config.yaml
moe_layers: [1, 3, 5, 7, 9, 11]
router_score: "softmax"
head_dim: 64
norm: "rmsnorm"
init_std_o: 0.0387
init_std_up: 0.0446
init_std_down: 0.0446
optimizer: "soap_variant"
lr_head: 0.00951
schedule: "wsd"
Below are experts of layer 7 (counted from 0) of a mixture-of-experts language model. Rows are named router (the router's row for the expert), gate (a neuron's input weights, with its number), up (a neuron's input weights, with its number) and show model dimensions 112-223. Each number is 500 + 40 x the weight over its row's rms, rounded and kept within 0 to 999. Numbers have three digits each.
After each expert's rows: a language model's description of what the expert responds to; "comes after" lists some tokens at least twice as common just before its tokens as in all text. This comes from a sample of Wikipedia text that the model never trained on. Tokens count by the router's weight.

# expert 15
router:475501474544512486507542433492479508490505437448501435460549444474545513536548484585476425493539530437497500543505493443477541430505511459504489549492536526471524604485560527471505510499574499511503521493456558565509486478520442578507489508488400497471553544533491435510493498507493514563524499564425519453438552482530472480491563465481
gate0:489496441505470476614482500557517518494539480508454518481457483506546463513485446530533513565529455500522466530500487485452494434491498507555482427494541517530513480516532518424570490468503420590509491527520441512509547444405498511505494539461561487498450474511543502561481471481432548455519457530468488544529503506444458447480508467449
up0:504591538446518431526497531466593458464554477543451515566500467574495446486542479423558488523463456583450470508516503496464464508473436542518459513469450541484573508453463527487548559513503478457473526598513485523476494491492543506468460532455488501514512457513503529504452439554475428621554414496484511510502444468458460512531545487467
Month names, year prefixes 19 and 20, and commas in dates like October 31, 1991, plus opening quotation marks.
comes after: " ", " in", " on", ":", "In", " In"

# expert 12
router:492502425502539460509519517520507544453440454495486411505544455479447436510545536487484440450555530438436451485523434507418479475505482449474528584461525544491528531456530576516497548426498481527491485459503574535538465474545471576489525451535446442492514507414521460433446564485514450463509559501498489517435492516542473468557549451437
gate0:486524509562380449462529496516527494517475442450529569522448480544470503473488541533506510496509535457552495481558580498490510462488433525477461521476507458500497512480517551523563529515512508492496474484444476547477459543497454532498599551468501493532521503436514495465542422465508514466484457438480458591526478471579510499482524443528
up0:458522528463503545467409484487468451466544480477508519487544511439531454500523489447513596488506507517502549532527523490449492454525530498492543487522460492468474498501464479537505510533488511547545506499539501474487485477517559468504439484563517493459459578555523536522504524517543542529516501520481517414513467532431445477455511480446
Articles and possessive determiners starting a noun phrase, such as the, a, his, its, their, and possessive 's.
comes after: " of", " in", " the", " with", " to", " a"

# expert 14
router:497448454548550458568516482503524458484480437483449444534501429515562499576538468527445448489555564499469471562476488453486538443475449468520543487448501537494504536490489510555470503433530542590479527472462514501503423525530465536489474501565465433480575500482475479487488536589588461585493578537478443464492418485491501466510551470479
gate0:461483593488482454471449427530462570443453455579491441531430477476508507532500620482526491559502534490473543540527484486451457474520490395477447529450520517457495450481480463444544509466502484483512503529495554457481513428607473484478506551457542508567508485500524467531530506484534478551478524479523420570504498440527521483484438517538
up0:582450492509538498506510531553520528540474551561583526442518470586519484491464430562517452526516516555619538489537500517484500506524507475523528512521552494510498478514528477493459450467435547464481485538452488447551568569388458554610493533511491530438449550542519438500431518520582521498483513510467486461558477545420515482510485500547
Year digits in birth and death ranges of people lists, plus born and occupation words like politician, footballer, member.
comes after: "19", " (", "20", "18", " was", " as"

# expert 1
router:510431453508524469533526474452425498517468416504503492509531455469571455594589476520511425508491486471464465538492490474526495497447466504490564545433464512504629528505432498551517544449557548552528436514532500488560488458516461578489455490455465414458560513496458448467474477561516458536488526506450446492491572453527464477488477447468
gate0:501498512499542466486496516483509518506497411510472494546574512415473462539529510509533592525505457500489488473523544481480370540493475526435573440543542485437511515543525494493560542543523432500472484555477517443532539504540510472509458454554502474499510460469465545545517526462542523526508489430446475465542456460449482466433378517481
up0:584522497527532458500479497510569548498428458461496455557553563472502523574560522430520581523496431487469500499565551501500466564436489513440518499530554495500517456485507396531570500570504445488506484549527504429559506562525500452587458573531469417466530437463405464549565591519449472485559489495413422500479438491428484510435443506489
Digits, decimals and unit or coordinate tokens inside measurements, coordinates and statistics tables, such as 206.24, km, °N, %.
comes after: ".", "0", " (", "°", "00", "′"

# expert 4
router:394444469571547469504529436504501539529415387446518501484501419463528494494520466525477466469537496484455451543521531545492463531484450483517500561457512493479561563432473509529446550473543533576508438453430551553533430520512507524497491521491530428488521552507446430406524473503468521573543568559404463434475438507543549502562488469465
gate0:458535496466478518556447514454515514522579511413557504459510469540560540517547550465500484506459559536521451543533402516457510436516480520507472594478527533527504550498510504455465482433476561462480489481550481432510558464469519523461543494474487490509527500482463445531478496483571489450443525577445495418485543532561496494566561532515
up0:499579486448563453584412451489525487522514488470546504497526484553503442519530498444567515476528616481478446509471489457534457455510505534475502535493437452518512469533468522453436483458452490470510478498435530492477495491524442498429524480465509459573519607477481493431472505449496499464527522565430419499521475484545511578599567486502
Field names and dashes starting infobox or taxonomy lines, such as Born, Location, Coordinates, Genus, Website, usually followed by a colon.
comes after: "\n", "-", " |\n", ")\n", "\n\n", ".\n"

# expert 19
router:479445504585496469504503477469469512524464519434499569574526464441521480461508471537422499461514515444554511521490478496527540490482436475477542550435498563517507509463545532496525509505539473546462506464517606475507451473509505558536445519470534445444533481445523460445465497515492519565516533518415496447441478508530541513553480482457
gate0:535486575510535449497493451466466576556424457480536575436513420543497525508525443428439521474481587517524550467436527491456526535516474470592506516452526521517527457427485468511450508480544506573532510495469518518470535522571467517449541516508518457505452480474422532454480496530547457576490514486476476543523519567495569555492488498515
up0:464522446496528497465565482554548460621540510502542472447501517512523500433415534507523453527497483502515579537487498541500498535478531502449511579537487510490456510527528544475527492503521495528471433448512426525482472421490503458573528517511510531570448540485537499485480536479508478563570505507521566535486428588506456462438470519466
Past participles and verbs after was, to, or were, such as used, won, made, released, refuelled, known.
comes after: " to", " was", " and", " is", " were", " he"

# expert 6
router:463456445515461505515571435582452514455462467434472421509505491521551520474529477472488466509476507473455487553506531509498554515484434473515521494467455481525528570493514627580472569451544472488559531508489525579539400485536423541444478480495458388472562491451431452469479541496433478564505522529463458522505511479547503519533591544475
gate0:501523539460499510432550559518466524446446488566390512465524477486475474538576503488505514475464440496549516513575490441508496534544506555489439454493531550483523590468520545500484517468528503567550476580460508515530498558497498579476527489488536488458461457413494479457478506504411481518483589514481510468555535444523528542598497509392
up0:515456451498487550498511459554610512524463512467582480536484477538516568581492611552477505487463537433475474556495479567518544459455503466537529516565458515540530486508617453549460471566516486468499473507497490494509566480522496447550436562496455504546502526571524529472553443562550505531488529503535495487494475617525527438434522521603
Head nouns closing a noun phrase, often plural or group words, such as team, council, years, people, students, children, season.
comes after: " the", "20", "19", " his", "'s", "18"

# expert 2
router:466425469525498461571504491488422485532402434480474537488522493519500484528504429534423547579517557444498492490489517471474480524478478504495565577431492482479553531460523593507497484496555444509507520463493508515510455504491465559440448448482472488443539511489472519511507551573538447573545525530469484481461471544560449454515483523474
gate0:552509525502483514537533518482543488555457426464463542416458496570538530511568430509497534516484500490493498491503494448550516475464456533543471527476545484471456534564497438473516524432534486500508514429508495476416537460513481564463479479499495492468488464505491538449474510482484499540513457463497458497424516556500477496511468496480
up0:544559497584447493531461496470429492521479473506525599530543534534543539504455516441512490479511479488520491521506543517429485506473471485429505479464518541539467437502518444583534433509519512467477452565507561525504473547454592565553444535578514469554464550456498518501521472511507449479479531480431492415483570444519510488507490493484
Bare space tokens, opening brackets and currency signs right after a table pipe or semicolon, usually before a number like 19 or 2001.
comes after: " |", "|", ";", ":", " in", " September"

# expert 22
router:408455471537511441540549509582403522474487506460474490551539432470494501508486469555502458475529522423480433528473478520507540510466526454430499559459496515510500556475537489547510532448511520528497472551479503526538475441517416585502441448514476496457632476485453469448487517520463523551522498516435510495487544508544463515504519531501
gate0:472528476482427520538538520501465450410493560484458439477546527485588476511405528564478477471492485481505586534427589486463473439499497483494514463448551513485563414479480529470513451510471467514531467433550617478551494510470437467464504433521498550516555495484488571537481372501461576512586513513489536521538586548500494480485455510588
up0:475503520552465528514423535528475492414462530516484469563540469524530578435517514478467446537513516522572492549511424485517449500566503432552519447425500570481446505546476515458468521519452476487459536502527450516501493523488548573518522476481483450514472540499508499397572494445546532513589510466444466507438488489474518490408507497437
Clause-linking words in running prose, such as and, to, was, is, which, who, but, mostly after commas.
comes after: ",", ".", " it", " which", " It", " that"

# expert 20
router:497498462510496443589539491508449522487418425410522424470523442499547542496558521468478481466553489468497510548534498467474502420475492480512532528465549547498595521476467537527485530466569464552478484515506510542538468519528493523561487468513443455486500527445484415452496527515530446551478572518454490467493521453545503467483505526470
gate0:504468563547431409461531514526505497486506511467449484529468536465488497507492535484501469445501526427542427435500541523470582565540526481580564606450422582533493462532514452526451506511506442417517510485470541498462499495542530502550472481456498516516546478576494496559517493475542525481503473446504521546452511522545476604492487482453
up0:530460532478480500445481502432508456467543449584529459441454469462511563493485477448494470553502543438535474482533508547467557480487552532576476577468450535582575488510453473485495496498459530529516480514455511493476502559477528421583500533457473552513505517485419477553456466460538474539537510504535462439524568479604394598512448455518
Digits and year pieces in sports and results tables, scores like 6–4, plus country codes ITA, RUS, FRA.
comes after: " ", "20", "–", "19", "|", " United"

# expert 21
router:476415449492493495528542480517458527467506470440502466512552483515477551504613449530435432468554487469419518570498475471480553488437462483463505461482509500503519582517513573557469582467562499479506478465535493549514445461558409570520485485495463402497586535471451473501464534540482514610520536508503472504486454445562489475550612502444
gate0:513439476455489480514531554539503485482471522538497459406498482529433462513545471538527516488521550468491433479528533520532503534506505507568553465541422473459521455493482491474531494527517460482435463498562511509551430535491479484527469500509456532496530512491476474509575562536550440486527507446486494550518447475578534436529523470450
up0:494398474508466486404428523512511484502526497486478558498517581486495493522524480529487502490524497483485486484478464501502469502476501498477439563478452478522565540532545557442525505499575511524564466490556430482622503534494501571548573501443486505461494483516521450471428479506571519590538399452438542515504423482546516434437512421474
Nouns after articles or possessives, such as book, role, song, need, development, construction, often followed by of or to.
comes after: " the", " a", " The", "'s", " his", "=="

# expert 10
router:418462519539528498535517419477470493452479415455452469517566460505497541547512481518471497487475560440461487518498463507498471546404440503515559558444486487499529569461490512534528538458521523585548473510494511529473477491507510552502456467446513478506521498428449487492521523540593475508463496567478461470497456509551493500573566498437
gate0:455512501512446499527501443620426480493462497461535510460568515482541584522472489589545488485496442512493547547445519442483455448461470450516489520464525554511475476492561499472546474560632462477505491445499473439488497458480523567528436485484544439453515466518544468470476523476546416544521460493492510413544543547490492475543427548470
up0:535483513427465488553469471502496567425535507567524510479528530547554524488522498472496474497472535516595469478527508576439560487584546486526394472466476453580521488532502486509516526531489484592533509532595589506504488461541502487511565502485421516501460513495495563472560519533482502463441587444456534583496493518478497536468533537561
Pipes and decimal points inside sports results and coordinates, plus units and medal words like metres, medalist and throw.
comes after: " ", "0", "1", " |\n", "2", "5"

# expert 23
router:499475405503500446558541495546476543505464430483482480415541481503508516504502464442479465536546508446487479552479458495446568515485452501432535539416462542480552508491473581499502476476565481491505446534586495548555537485546487491475471459523475537448525569471416453469445563498532515516533510487453504518531560520547453506453534493484
gate0:503578495515468566465521536462509512444512451518515484512547566445493544477365413457515467449529489583555517499613456506540478448490503537497579522522476468586528501514524526501528500447508480455498479453481508473509449454484492505452527475489460536558498505519538555506462480503476501523512560583474536510414457467463529498510457536451
up0:449467479514465475496504554593494396546488478494494461486535507535481512462556526535485462561498455535533504545433457502450538536485501490542508540454570536508528486405450488522493498495547460477467480556502468545532487481519460539502525505491556513542498521520393534431436541558516529610498542517491493590460478511484523519469477476516
Single capital letters starting names or acronyms, such as T, K, P, F, and number pieces in scores, dates and grid references.
comes after: " ", " (", " \"", ";", "10", " $"